From a checkpoint of a small mixture-of-experts model trained on Wikipedia: vocabulary 2048, a sigmoid router.
Below are experts of layer 2 (counted from 0) of a mixture-of-experts language model. Rows are named router (the router's row for the expert), up (a neuron's input weights, with its number), down (a neuron's output weights, with its number) and show model dimensions 0-191. Each number is 128 + 32 x the weight over its row's rms, rounded and kept within 0 to 255. Numbers have three digits each.
After each expert's rows: "comes after" lists some tokens at least twice as common just before its tokens as in all text. This comes from a sample of Wikipedia text that the model never trained on. Tokens count by the router's weight.

# expert 5
router:142103159110166101112119201170139128122127132127092101166125151115101097115138078188163165096196120110147084144211098176137143125107171163138152193158118098103104121075123181093151134161124093167204096108064136135094147094127120126096114168139178143148122122127141152154169155139149103112116147133137135201146126087177133166152193125084123130076103140134090121139105069061089089127118118101073123134104104133162098152082119101176201119163126082129186124143101138111084132172132135126105148073096104139108071070131145160109113081142096090159102121110120121082141181072163123202
up0:137109134136090085164147212134058127133071132119058130165147155104113087137092118149100060113074124137075138148080133151147169118105081149169137162139131090151133114131186079148069190149175173166176159154150094180098194114130132135131042103189113173142171146110141171124121117119119132056098130125122167067124134071158119130048105125136128167077108159144118111130121115159066156175111165107194134116113114125153119136138132120149127098183124077114138162174056130146156116143129123136110147144100108148065120154193170132134122121125156134098149180134128134152120120111175080123
down0:116176199094135065143092158165165110155123159084175136184095083130151152122139175093117164165102177121163151051125085133081086145143125157173140146163088146150140117106087123095156129081173132217131130066160087101133154166086183097111151101110126131158104132088093113114095089124100140119108133118100182081131072173099133155107127085147140107199153082111116118098166159126124112128119119094089145158155195132166085193164126083141172142078134181133110080126136090175137121108087101138099140156121124093100157150107120194149117131126157133102091093097201074129143120179096134130
up1:115133135049122134133067137131126129097105123122182077112087067120105160159139095196129097111155099138142083123182108123118158092090121061103112103138113129152146135174115143100196133131140089057152118201165101058158173154134114094113126138211099141141096086175098148124143104129107109138144138100141142089112139091214207125168130154092120178112110138208130113147144123109160184131061163097079106149105110080128101195119103162122108097101154130115143072123122122111168128167182146112177115126068131168121122099079124149108145155192119112117123095135175118090093088127134115115
down1:112077109128124150138148138080136128102139112089180152099089139082168147183085094131173165134095156038116087155150169144149073175130085092154116145074182107143146144136147160118133146120120070132162171157108193117111108149115204129092148127107156111130155129149124127187076139175100096090112138159150154142120107188096087098084097126136162081156139086110135146146130116141164171139162106145151085110097120097121169085111200117144131182107139086108152133137165121079173120171083062135119120199128066133112172078097103153150123164161079080112132144111064105144167161067174144111
comes after: " C", " U", "C", "re", "T", "U"

# expert 49
router:144110101101209129153096158149111115153142072075113159142123117103126149091168105132156207110108122153127134083138143197129082140137109156134182121122135157152138212104138132140169136128189126095162145116098102115129146073106167092099058120144152110073098140111105092108154162120096137173126121124129131174120118143164117056074110149120116142074135141154142134137130119165191091174112059148126178115206094131066137169124137067120142146223129125110165093103121051158133114110183100086127167114174098133125131088158190132147136093107159059162121143125116090111068104116127105146
up0:103191123152163085142120141110081062150125175102082139154125099134153127125184077111121148095138101136110147115138166158167071165118100157130120124105228118133133168083168214108098085110150141126103126107174113153138135112124168125155155077101110130106127165124130174108076126165119105107112157157113120126070110114123171154124099148077204154187108116189154194138097150084115084112185119087126161154080099136120095174115128104125159114154179135139062110137145142067125073134140108122104109173091108104146144118169172150123108125132173114077138116127056075132170170087201091153
down0:130080146130141110105133097085217137189141072128060164135115114104127133123124116107159158195119157152101160127151117144132154117120158089128113159130134062188121182137099088185193125119108133143105097129111112135114130103108115164099140132196136099095172093133060149170162201124157118169129134061124134145064137189141129081158161158034116116082126191146091138098095170096128133105126136185127119176120122115141116091129160098152129088125140150113172142194076075116157100133125179172110086101166143129152084101116067090131136156106068118193112141109118160138138131115102141080
up1:141125143160134119124134182150097103086112118116149143151085118157137100139126150107191112120160145125144134116107161174137067135088081119130092143135075177158135111058125049123166164173113087142125135161157157142128114136117133123126088165124160132117105120116081169109149142161079125187115155134178106177171114185175167125131059111162153147108087132107078152181162152065186110135133071088157144059110118119075204131104188051097125097140165132085102122157129180066095081132113136163056091132127109155123135148157167111075167094134169153118124078081101116120169138098157163141
down1:165128118101125154118094109139116112081153199130121132131080162089139152163148169140109133071117129128112105143156162124094080097117182162152157158120127131108116112177069089157151108087134092158139200140101130095145175133185121089122111070108098183105094111161145109119121105106187090179180063114111132178107142131123040123118140100107130162093129099148156121140092113104163117175139110133141102119135109116213201109081156139167108186082130151184156141135081094090145131038159129107123092106173140065066149131170188077142107131140129135121091111183132167134143165121177149088
comes after: " (", " \"", "-", "'", "/", ","

# expert 43
router:142106129162107132101137159111098107135122123130160119080098168111119136080128080161159169121200068100147075124141097167139151106120104184152122131116048113116140126078156127167111112080150112107181085085130131098099147110125136199182130165133120180144155120112197164102073138160158093096097153111143201182115165086132135153130155123170138139112105149135137137154135111112152105099160136108124104120210113096095154125147108154118091071096114104205116116155173120168054153123123147144164208112112111124136111119104144170122201108157136115132147094097097097053175100092192046153
up0:150133131123108122159169121102123101198082160117117109106158166159088121139046158136099159143101046131109138173111115153144085107099128106156132038121175094114115152121161117130155077078130202096192139108105163116127182132147100180173105181169155156078102083118171145093129105098121163182207092113122107182117139095140146186112137178138141132134167095112071117117094085115093115148150105133094145149122175150149122063161166146086103126112079127173147054165154149164114077113125142083157155131097131195160062094116132166108121127117130112133152145155113114101134103092120183122
down0:114109083153125178119220075164133105063147099089145112125150119126121211117192153106161111171160100120117192127122113173112165186131144186051107201160105161135136147158109184142108147126134131163120140097142125143118124148095074077091095130115128113144130167080091114144145180125116125088130171075142109143092157180081098117090164072075098143163091105145157151147147133118147124083122144119183109044109117109131068117125104135111083167112180126133082161121158154101189077165103091137128126102142118136121181116116128158109110066102142134094086147147112175107177175168118112115
up1:113089110098126106099126121113161118137105094165122198064109184100119138173108111103135127110119099145070163104181106129152082057163129079157149137137112110144101157105160131114120169089228105122120125117119137175095187124074181140133143146105072152161123132143133096131114136110134167146091077167121181158109175107123113130156159139104160159109112184108192200107176169102120150129103151050142130092190095130120147161153140132087165133182102140165125152096142085107095104171128070112139083141118055133142137107103110111086154064146164179121139139111086110177115125172116126042
down1:134112145128126099120116095139059139134166175126089083114145104122137057133070146149128178134119152124161146115132102131177149104162161168142143110159123125098136190161108151136117140129072140118146119135109107112154091120147098163123124130101174130121176179159112102126105144097151075098130135085083153133141147152146042149124099149068077115187104094146130104122100115148137080141105100202150110122090189119112122103102106039203097198118150137131097093099137129103075160136191140135166041162105186097082147098122196103136120173196107113076125148175148120186132170181156125112
comes after: "S", "T", "H", "B", "R", " H"

# expert 59
router:101146143119152151138109188138140142159158125085074124132115105130123146101079097151131107134191166095188085125170171148155098192150214135163120104171089051158160163061157125163131107097142070103082083098093094072147139124116183116073133140077158131106165136077123160126168142080089120101150114138113185162159130086162164119156126122110118151068096186137104120149102125115130053103196156091122138111133111147101104126126113095155098112210130105195139088136103126156091118142163136091130162138135185122103114061162136176163092166121150102128082159106132105091151130095143101145
up3:139136160163137095092139150096106152133177122134109104058153124110093057099152154197093107115164165152096114135206117084166099170118151107108122129167107110097090116107146107122176148170123186122162139128116155065131132135123155119166137103092172160149149108073127140176120143107090105145087221150125077140162132174078182133173166127144140108107074181094033121064091132153084098113101159145132150097141131135116153082099126102122129106093106107121161148193121085120098085120076096144155173170101158128186161153143121131121113120150221104134092170060140106123133106101105108122
down3:143108156164143092169172059102161087111146137068117162132108087190154175090149092149108135119123110167111145149147159139114119131119113164134135083169104160128109085201094139112072104043163091209138156189149113147137116146137106104086114143125176116095105094088123123061139137104122176096124140162177162104085116156150182167153130119109171129095124155093154124130158112193109140165069132131089105146085130094108109123115181128124137146115091120163043093083156145197173110142113118056126105151084096138171160118174151163139100134158089135126074129169151142143160110044137129106
up4:122082122144156170165169123128140134103114113178134104124131143069149191089137105100150120169142096137136071115105148161147140227134123129118108139134156131170159138098096129146116141151217108124167193128079095067080150110134167069097088097140144117142081083193132176120122146129086095094142125108071130061117188174158148164128103115103073155128106118072109087178120128136095096089139162211141130108184076171091109128085141104173205130057125135135146116145108084135177135146154156139134105138116166099115108103099087132116136157157199088100101139135124125093140157147103086149
down4:178092112182131127148131129053099081094106082136117166131119104153155171097126107093153173136098094099189133101141125088126115081090134080113151127176141116097114134117123074147130103102161163080200072157111152173153181121124174121145100131083075081117142115113156185124136157157198120130120058070170082089115131148155101112123163187128109221119126168083111163101173116153104150101089074117136101119124137112107118155069100118199146117128134210109101209123150136114146096146135149096106153167100149139154109154144130123156141165122099103154103175139185094121159128107079168141
comes after: "c", " C", " c", "C", "re", "cc"

# expert 58
router:090130147096153133096160153154097082066126090123101169137119109100102127121132099206121153103163121172093089134120143112142138171124135115212151162125135032167149186131176093117126158132150103111087127187148096156145165153114146173151048146132125166130099141093120157122115167153131118135143140146161168108159106027188122129094080102085144125068094134119125111151129113128141145101133160168180139124124133206061177149153126099039132091120072128158134055142107108108076150166134136110201158074164144146124114140159182104136101131140150097117101096112119112136151126084121085100
up3:081189118189156131100124141110121132177115084122128214088112107165164124115157111089146127163076101176096085160097097187111120092130145157181125121121113114153070183140125126178194140113093085165144152167119151193143157113082169154077136126124104162057080135115107137072075191096122102104118138088100180081143125076095142113107130119086151155072129145106104161114153125091042190105113115110157136127138135089143161129128147088182151132106177159118180117088124095144125179116147113209136154178120111142103112096136174074105157160159135136153122118073133129097152141151120111136
down3:166158115138119157191086127131166125102167105192135118080101165111103141152112195140117113126082199149113097124079112175112107146126105117138109116172163160190122098078171153143119117156045118070082092092156092151095092099176091178156095143143133178189108074132144118096067042127097147164123151106105098061093118145164125158122111180120119106141160171180073142118114120158140154157080144122055125081043146151153125098142138146101123103152153128102068112123159114123169142125148176125104148129111176128118113173174155130121129180116177134123115163159114166125086142097096116149
up4:095141076146124169138094177124121145116137166123100123144146073137061135107127181159100215100080144125173109130151155069173127137121131113172127163090154124152067116070090130134107144124155197101117045109099144131135146172108132107125128102156082102142105159162168244122167144107134053117090132168135124135124137158153114114076095109130160134148141115126083082081129157093129171113135140150157147063138146145130155049124128135043132170078096105157197144181131132096133151123199124108120104166164153148112086096113149125156148170129153103119121086171125081150120151072138118141
down4:120197153135110124106085144176131127138151109119136113098095187157046155113076117107132157130139104143090133182135184107068167125138106142131173130134141092106113223101111082156093124138103143113217099123161201156119115138087109087099083130123149150089126133106120167180136152113109119170097138157085135087115155099113150174135133076130142151063106011084143177101151116139170118118129166147172132151087142138153150073149137093115140162113183168113088138144131108095155176142149097144102161170089126096164131157128156135116082156139055142090142109106124049108151171161120127095
comes after: " dis", "sh", " per", " Sh", " Per", "app"

# expert 48
router:157122137074148122102090133127065141162170140103153097127128130114127141106160116143138096086168123125150105102143146155141083156129099167163139135159073141116146133125170097133133135140175095092094084109078138081152124084174162162133061152124127178103132111115189144108134137119164141095156089230085129133188120140151168137117147080107115125132113099145192163156083074108143100138087133141138179158140109110124200160167113135062094126122132141164114085112080076114115155154194090058188156109122159174127111109158236141110136097189128116132053066149105122131109129145180114094
up0:073174109137169119120153118156130145093133093134142126141120146194158136206078146142132075084165171130105091120114138133111105199153123121127166103175141066201112158095119104079073147124172140106144127108117128144165153111119102136136097165149119241114119200129158163067082187211126094113092071068111073139139100162101090147148111099118122119119161145109154174136146151098150105115129106129156141130126123157095191127107126091135143086150118105137104082096136147123065135120151139122172105135080168083180132098133162104092125144131143110040169087136107104144103104114192087111
down0:102097160181115148124139157112094102166131132158140149136182109119119103090132090141110118168096096162110214131112181065113152116137102097114088175074131128150139127164161160113127102101119123111147124118154120071123119167202080122129153131091105091085095044086109137154177166082114099160082164199181149127107156095190126098098156117133127196124100067167100115070121119145092141078097107128095124150129090131080148151176107178116110129164161167123139150134096131101125106155119178132126108086172155221175132143114137133192136127126140123179097171077101101113195107121064139145
up1:106151150121153165120108144109082145136121114227145134116124138072104170146126117114127066121115127104123087048115159098135160089120144096128116085095131157112101112081106111123153091100115088139149156184104088106099146121153160185172106092179216188097144129208136159088189095141152141113129105115129129181095099151154134106115091129132131141151107132107106185130025122167160131114156029111119160180130088163130169116135143107086162135158116089118108066155134111092139191157132175172082111138101135153066111147127057116127173135124141129126187136082148131089120150116121104154
down1:115174143081082091149115107138130117104140140109112122116128170086118079138102083127155103104119059138135103165175106151171087157148111129146191166138114142155120125173139148163115139112125148114099109070083190096167088153119121070122165094166079169142139112044107134144120084169139090080179170129126133111138146181140128122121158190194138146117217099115145126185145124113116129144169214118137130098113153133101080155071140127124118093096168126111147190103107180126096069101124116102111170079168135165100135104084193094123138086093085116133147104211096142167168112083149159128
comes after: "\n", " (", " \"", "-", "==", "==="

# expert 32
router:158138181093174144094059160168088126133129138184078060099124138075123112082128132192113127115082099133165144084161119148165134131115130130143114158146105122200129149111207149156088171117169116102192141089128088110122114153181154180134128176133144144098106114089133113150158121123197156140120111096162118130124096093194092155127149228120060159135092111126152067121122154104130131141155086173156148149143104148139143155111170110113132081184070144125134110121122098141151153098126145120113117106155151125128053101091139158217082108159163092155080100095105091132083109082147072139
up5:104159090145153161088112192103161132100113123120151137067129101103110136189107093119120096047168081171127151121080153120176137111155104109103122165099137121140096102115156181115118131154124099128145120151160132120059202162114196105099112095140155151187115090080129107100126157071154174121119156133148091108092131130173182183142094108106104118106104136135197134108073130199062171121124190105134090127169087129143127150174141154178079109170105099100192103110197104120097128154151146061113152083123153134165138118118161204121077095135133131138151099164140154146107133099122073176
down5:175088164136148151159121079186127101076110121188149121123137124126179143082146165097178126163148134075174118151094118157102127165147123119101156123106163177116131119127097090103144102182153145215147155126143094180095048130191121150164144150156081163111152096122112136103118105179088114133147109153092085155092221161136140098089155139111112139154162130078053084138131143125181113175167095144093122081125163152129106127095122140150136143093069145123062158166096179119111082098137073173138104147122103122078133076143125070138140142157114095089138121114129092126109096091115224118
up6:090073132101153180060132146190132128083110133141119165140110165070136138132147109068107129073123149114141131117122097169192112166092122138145168102134126184126105154138107108088093125177084079110188153128162093114049109134146136145136144062123144096200107127086168104127118160130116168149176079104137137178145166160154120122125162154118147116148091119126125142130102118109206140114142077177149167144167103160184109139088103111122048122104146088105069120094131132111140136136166142123192162122063093188120123148173141162127154127148111134169058115146148141053056136077161103168
down6:133118158090137132146134152117183101174159133202114070109119086165099141121113112178124121169057184104124143103125123103084083121126218120142128120097087074131152067111102129095158120111121161125093144149121147172140096144124143152153124173145161174095113139098084129205141110152145068139105207126130135148188108172120142104189212138153124127126059101182121098131105125169092108103141152122109078161117068104109129160129100137103077147147150107106098113171100168120141115146066167165109174176120112164133116120090119089131049185132146115127134121124049107110161142164067160119
comes after: " the", " is", " as", " a", " with", " was"

# expert 46
router:122119171078167075128123174182134115127129078148081123135166082122130164132101133145150161134159107183109115091141146147179113146107087124167149120133144112125093195151195101113131093133187132132108065084089044124149150150137142148103129131187118110044117159156174169138094112142185161145125123154165099125184155116166156120097092128115165150142095118083122093153138095070119106131089099133090179121153096103091121145133138092154105112162104091130096140171142086135169116139128155103117167181075032138177073120176143123125157101148138067185109089144108076109097125134213134163
up0:105140119190163160154096140174117115124130121080121168120132079128158126147124180166112132162126107133103081155073139080178173141160116155136136073106131128122093186168191135139123076149162132141155093085130098147098145110152148144220096159133116150141114140065108086104134143123156133197169122152153120148060104126083131145116071120124204135204135123131112149177092106093060054132138103125174113103123106125111073145114086127115130119162088172119143082074127145125167136144071151144131153101089100116148121075130121119168067112141199063134154144128107165089145103185168062106
down0:093062048160153099160100098117198177108106143074105079136105107089165138141121051125102137170163122169129109102154091130109078117113137142120149108167113113170132080109122120141156125117111147055123180108129164122160120164150161157124120167115133135116192132124141125100148165156150153159071106156056156111125062202123081085119137212101132142126125127163132098071166149136154143173111198138130113124088118136159190085085148184123151085120168187108138197169121127121093074165104148100155124119109134069087070096159142081128135156112143139135151170125140121074140094114127150131
up1:168130166127179170131123120112126136111117077178140164139195152121098108107154139151130170173072124102113085164155088117160133114112135174054103166148118142094098148086092130148073075128131148105174134178149186150135150124168092141201078114126140134118146143129120114118151127117118109101113090125156135085173136109086070146071164128155243165150126079112122094084106153150062112161184070132104119127099124125108167124164098046091122129171086180168091123138193099106100156111117192119094112184134168128101170088126113131083153126184129099110118117142098097139127155127094076120
down1:113116113127127119209119180109112072088155089150143160094142123150139090131132128125132144149127180125100091086184139074140087137126124125128115147130140161142119148149136154114163153110042129087203158166068144073068157188161069127151109079154090080148143113097103178152141107162134173128151033101092125140153066142133113118149097115054192131161122101131079089079126149129127100143082115092104097086187132169133142106224115154149148098117127136115133114121148154142074161145135143100140170137129137160122084176145174150133143109077156110215120119141126153127087083122177134147
comes after: " ", "fe", "MPC", "cle", "½"

# expert 8
router:140088148099167128102119172115129158117153148080122138093157117120100126150166131140176153113184108091094116154208136192144157120093115110154181139125071168145057147090101180135139101133140129187117144105137060078127103146099127092117125142157141145102131114088158178121088138150115111154126182149159091129121150092130208160111119167149125118107076074173117095121117133099154119074125094100106191074196165174130151183163134125126116101162119082135080120161053102135134169109160145065136180173111109124158095128105121209143198142105131117199117145076107120157122125071092122156
up5:112109176151103104127114073140129107164107073101103139164108131139145153120120070084132126141119169162174115133130136077089099128117122077106085092141139116165107112164097109136122125111123157117094129164170129107150185130145181119135083115167118138106078139152099091118113110177158122127158067117144158142106117151111188096151105107102124078170102191164095118134169110108127099193165143103180060122137091116125104081123171138108183097113096162092162153183212102083170095198146146113050133087158131075123125144101152063108102150115202115117155083139187146105102132142093228110
down5:106134166098117140104098141202094069124100091121179153100116088147114108066135147143109108131140129166140098088200165093174103137149123180118095120159106091078133111118179092141135091121151175084133168191185110093140131088124116126105068174137148121106054126196132092133105153160122123144165135146178149168152113135138142055183123107149146130060150156170106134119128098081128159135131074142155119142137102101104167146104152125043181097136108133166128140116158134124182135158105135130142114093144109094114107157130173120203102113145129062147095146096155083116076119181230112088
up6:184105092162101111183138097113149123131102134139140129131129149111097148104144161138110119107176106140126203130128164154101122153115137132163151173143059124091173063156119110096187170117139135122134124188134150122101148174166099175122182096133126137171063141133064181160086159151165149129160102134118157138188143077025091086110099161082064114118138117084164097151203155181158160062119132166118118141123130136174074097151162180119086159153148091080090098119142153110130128180077133083105141158098141074151128185108128130099117079127151090105142143104100111106138169081157120161
down6:141170215112074080070164119178098137166122109087158134087193129111192139074117099125151167117134117128177098134115115156133154142115107167125147149161126140158176135116120131103169134100147121113043121107123133109165119077130132149123111169113109154085172156142072076097103158151118080119108119121154105156101125134144111149101123162174094163111171156109151198121073105100120129091102093145152145117126071173121137110113092130171209115111054127175167108089070124115124148096226156222124148131131119133098074110186135101170108105063149145137152098159143118157094103147112121100
comes after: " of", ",", " in", " to", " at", "."

# expert 22
router:133056097156166139117142159138162052113180117060109142092147140145136113130117058114116119102164133132186083115142086135130206171091093139181100122111087108130103137101168169158143146123134099166173150125152104113106133116148149161078088148106120139135120132129127172111102137135123113113156102158169158145138136107130081193113140118185152123074047124156133082133131162134125140137143086151115119072225161084121090123084128100075151142173139126140139113168064132181133147083117107100151186128109057178191106124099157136161131083158149133129080173131069089102166071106178088157
up2:154106138146133144090112142114107106119135162153104138086146124116089105156107090151066163173122060167141097067114125126151162126140054135123108150125118081173096205134132089129118161172146218134119110150156109120079157146172099175153150148168102141161093070124118193099089136085117153085148107125117169163153062150129114153092102158191139094076086158118124131111108093097169203134174178094082162144117081117112118140113146120079124134122165129165067079108132102144132114092166041117132169153189155165130152089136160109118113115102090102148081162108115162141165091092186147152
down2:148134110188098111141121103139145126081124200127175130122140194176127186096130138096085140089138127126145124070151169145128151081143185121049127103116100178134147069104130067137132101108138134108144125091056097141144128120164128118099133111182095177131150168192157166181083063117096135089129090093121071176106166071107171123124146127159133124122113084174192137147126136086081100087150104185139103099170116098083134100076102159155107106168083104117130187129120165145109182129140126090090148150114183118123125159134173097175102111155185132152159154180132142145080107121111064132
up3:116135097161168133152145149139111120140103164126151161092151115094099138143140171079075109095164148116168128087176108103177128174129165111192198099100159125106171186163113118171165101122082150076153155162154167077154131155139148163154133105158130175094081122148131098089076086168090054194157076163117101184193111152088107092114159072136107175099090101167133101100103170094100125158130117112144119130141110032137114162140164084113121129126155103142092105141105104141148126117170097106126154106100080129119122119100146113154083161098154205119089110199140126086136085119148186176
down3:129146123139138090063184131116124106078179142105131124190092077154125133078115126147125073145078156129110092063076140170072160138150143086061135117064119111158125111144188130095155162115179111191143112153144071175088114138126149120142115143154171089094173118113115150108195160098160103107141111147167085140101145135163173026225123172064161140119108198127174111135143149131145115122087170145147121148097157148165132128060135128142175141128118118151114157099108150126115186159113131133143119122118123098109112145151165134148170055111107086183141115062143127110106130119116084104
comes after: "s", "S", "er", "as", "ver", "t"

# expert 38
router:099130194118167099136086134132091094111154109129125142147204107101064153109141075107149163122129078134145121116144120128174125118117124110186124132150116148139073159091103108218133078038124133129141137133111091175118162146128151146113109089151148168110132176121118154044149145167175092135169046143156143163181125028160123135164051160112097183117113092158092153084094093086123144109184144165132155147155152116188110169151129081117129097165161109122091102153070099145098117127153124106161125162154127129146128089152147140142125110178140090131067121105178140139140154099176077102
up2:142124110120112102071139164193133103114109162082163167108122184085160100124110079156144099078135111151094105169129162087079201097188103143122100086173163165098137156152125155111162102107102162085112179148089126130140137152125154121134083145133117189057111127130151109118142177166067196166180138174165114167139188101176188173093111182143048088140142172079098145068111134102092134114115134095090114155157133154124133105139104133102102101136140083102141176117068096103096111084149158127144147153155131092145145155095084076097102113110084096144112120098154145083133152117204117141
down2:164111127171115131104112114100166168143131127105124132143123094147067139151153104090153135143123131128136147056093139134157157135098131098142096099172125138076117102086105119153182167196116114153163092119138122134125138135084126057139067154095147078149131154135079177100127093163124170099137151129098109081121145083141140126102134107101178122116185110093151209130165174142100161142077111155119046120146103131155062136125163132081156103154122108148092135078179218116180075161098095151099170102154198110121056224117130135141161141101171148129156093110103186143084139136079136154
up3:085134074069174133127125127158120125142170164185152134120174140132192133133122034141153118141098073137109113116116147145110136125113141073130100121100100174151107121152093135171158135161098118122162173077180110089159114131044168121102083126072101145113099096093138193141104180104159172160105129184110171098169177060160193068127139155100119115138164121108145094080126134114065131187071100137121179152126127064100182101128153138107157082170145082109160120119141126092099070061183094124125119154128156097150112145127126143132140152169180181110113105142153164150107119116151094119
down3:170107103137106095123114062067151149126128126150110163120091116051127170092134109151128194125060226112137122193161095063130095102119138089127187131150087161142172113174076165169150111138124150103118138149073167143083107151119131155135167119130163089160142124121095074127122057127121155134150162088154101147145111146055142121124102093191103123133164164131104150199138102148087121146180117091086075184151150152138102104151141114144065114141172092146064092178137167160091159185074123095095126117109130129131126157126112117148102073129179156101125156145137116156176106140133174104
comes after: " re", " Re", "\n", " ", " con", "Re"

# expert 6
router:155098159194206090085136213074109145163125100128140123090151133112142113094194085157090147136142145090153086129123136153138118148136078144126146181147069037134105139100158116163121147186152063133167105102096133111151152129117135149093155160115071154167113122132107173143117143085135079087141147116138124125112103115136169150098182059169109138111071176181131101126185174144110071123153144101088133155128087132107127164126128168054107142146093120136143115150128123062090151166151159103155149145098126107156084113134166144149177124117193050123083154103092069141065122123130100116
up0:178146160151175132135073143116171130071119122137111153092135169094128089101196086139129118141108117138112147155092097141170101181153106070148155111116143115120109120071200150153178165177176083085158118154099137094120176091091103088097097132175105102101189140120134193169142150115183108140168127148110100099104111126188171165107146136142151142099153111150130060090134130140086106126104147151143194166127079090126081120163135064129135130145142095169118129127141137121078184123095170072158109130079058106095153109173150110077133122135095047116132138095171097165161125116120087200
down0:067130075092108068109129166140089112137156111097166135199136141090171140116099127040199119102105201080126108141187135146163170112121152116189154156155138123100114123131146129130121159074101144071120156136185130107131142122071078157127108163064146107115086175170116073174178091115151098138156124114082186092155142136131092171154125130095116147142146129143076074142075065159148156155109116097111123087134152142181101136113104199128106196078162150098092145113089118118202099088154150135094121139177133135172116141122144112152087106122150113110160109135156156163120121093146099189
up1:203149170121162103121076141126113162155103088145058134072177098205109121139154141130133161168091167082123089082170154102124169126163096140119126132116142082119074109122152096126130211097148137102155077142127086134078087077094163108166132125127107129127179136124180182135161123164137082103120099122128084198110176110138137067028109151150122133180089099160142160163098079144149115109146160089129151140132106161085161127110111099150112109158137149140121187172097155130123106071156195110148132180115173124112118139130113098177111136131152183184131118123155125080096054116107100134
down1:128121099086124096129188157150107132125121148109130077131141168135101132127109097111135179166142136141119086107116121099157120146128113058106127151131064178134164126108145130101117146139158103111155125127163123114149105183086191109084051124099159134191144158227089157160110153165141102141080108054153131078139103092140133144136119116132109117146150098096155130105115117104043164135174174049112078159112143156120147169110107166136135231170061154178159089112167193134141182208098104162100126136095131121148086144129090155135099057124141115141104090117159094076142131135132150130
comes after: "z", "s", " Z", " K", "y", "k"

# expert 26
router:146080160111216170111131169156144120137156092088132128141161086093163099109101083166210138092131115110196072141164160173091097148113122166115088145126082092147113162097137147077115150133185108151122067171143164132143126155104143111120126183087125148102138134164130123136096129111167124180108116148143169131113138057127165138104123171138083132152101141142059077148082087156164112139169133125128148093131132167100164120106127142086089103151093095119141111133105104187117146134195151070141227191134112125103112117139148147116143081180174116130103077175088130092122065104174062098
up0:185106160151151127122057135112124095133158142128082197148098134107191045131130133129142122083110096147108158135131159143164086101134127123144114151187049143087068101076139147136112120111101120077104176132129108108115144152078140185156152114147138137175161193114137130088117099158169097140177105124101143144179114075112136146080165148158162090118138085135138118141149115147145174119168064128104118065145140115202102153201139114160111149118170091146154113141138185180131172156144126119060138101122130104121159109106063120142083085192072124126172147093106110140085127091120093043
down0:054137093141111141142189129165166173130068121166112115105123120160194113112214093112157096112081131079099081119103131133089129090091138152148092135112145138123141169147159155122090089058184145115119110164171153104203134163136120170141155116117170078109138142170136080157115108130130134165131204168155122158098143105137101082076186141141181113148122028123114086122101138167084130092119109111144125097107156130107092066109116123173112090180114119093151131068142136142178152111112131116115135180120105137059118138151174084162128144138091152075167100201120183161135124123094149130
up1:163106095116162121143088140142163103151136148139125157155162101194178129119110147109111090098153082184115145126087179114184136182055117153147101183100127111059148136059187121092155171152108078135146156120146157131121160159165108133097113114128149119091096071162083072131152148101130099090157111079154116120054152175120147149174120130124064096109135048139153162177136119170145142108125109162133127197094118077090144180137161165144131099135086102129164125099187151136096148165132119099072161121061095118172119178146164108201086124116139157103098156079118128100150114157141079111
down1:133125097110137113118072164151137145102175070083117132097096158152143119109154149143104107110136156149179146098156069088132152092150118087141090124129077200107186134158095108132123151120155098116067118140104101105150102127122080144120198116119112148123174102149163072129136115116123172174155072114139149163171148114156112178138164196139157152175088184134149101112146151116119097132128210108074150081093113143206119088136080158151137097090102201125160119133084089070123123087097053138133104153106132202097112131155157144071129122105160186157096133162126131081113165184069120163
comes after: " tr", "if", " Ch", " Bu", "un", "mp"

# expert 13
router:158157138112150114101089146114110124140119119167082203131088111100121169113111090098098126141163127146132098146203169115171128139079093167203124126176123104176128177154161102165144163111132086092142117131126073140119127116112131140127048155120117153075142166117164162101150134086140111095110100125162120177171160088144133167116073181134155156082096154123116076138143082165137130083143055135062090096190111142131132174178152138116159133192053142164110080107104135101142187156189080099128125161129124146195099108159138113131100070096152102134099065106155106119107116132190084108
up0:158210120123117102162182116090110181103108109074128126082142164181091217136154171135101116153089113178150108170128160171127139138211125165150146145089136139150145136156128159102183090079135109121133125130126123115085116091118146122145166181159133139145105101106184110078137144164160148134116091087161129091179091113162147118096135135149098153103166086170126093178112099162136140118130137108152081065119065124095114090168084111095194132142154119092158064159061126156168098142194137164125085111141146162074140091117172115124096145128126127107068062122140126108098129192124059121
down0:131142108148112095138098146116099126151176122150154088087141161153161078133120124115099101204104153101018137084129102121163095144094107133159123090050118096131146177110136126096096069145146108139137194169162126120109122176203161204107192165149140097122145092121151125169089095106150128112167108160092121140137134195134105089155117185138191134037143144117098115196100128127137089136099195034091147116134086102096141109086143147084126155136092145111105130147106108147171146155132136162112132102155110107157078134114111128122106127130136141181162127128156094172157159086103193106
up1:104132187149166129118115168132119085141120127153082197100144201092113115172142115150119135115152109132110144153122134123141080091114077123129094073153133104095085146085161099176110158147143115134141115112110122163072110148122113191112106085125118123138174151163114102133153156178224146124107087086181143131086134079171124134135125151086110102178112177117096219182116108126120090116118072135137137094191077143110076172136079152148167116141079116089107159124084105073153173134141092115129167117036205157134072155149105132152129168172135126083154091121112065095159127142122150094
down1:151090100124105126145134152056132104076139111091142163094140162125183102125104162142159086165097171138189153086139131178067084141145167182109106132140108162117153166124094086139197100123160119125113119115143153102151135080049114100159138080140144150116075109128125091087138121196131179144167147083153121103107169144137142126129181153104145082135127188150112146138130191125092077169134095097165148180108140115095102192106108136131085163094131159136104055123185114145111061183091071122090117120130139122119119119187128089114120114164114149146092177111073189142162099169084183085
comes after: " S", "s", " in", " ex", " In", "S"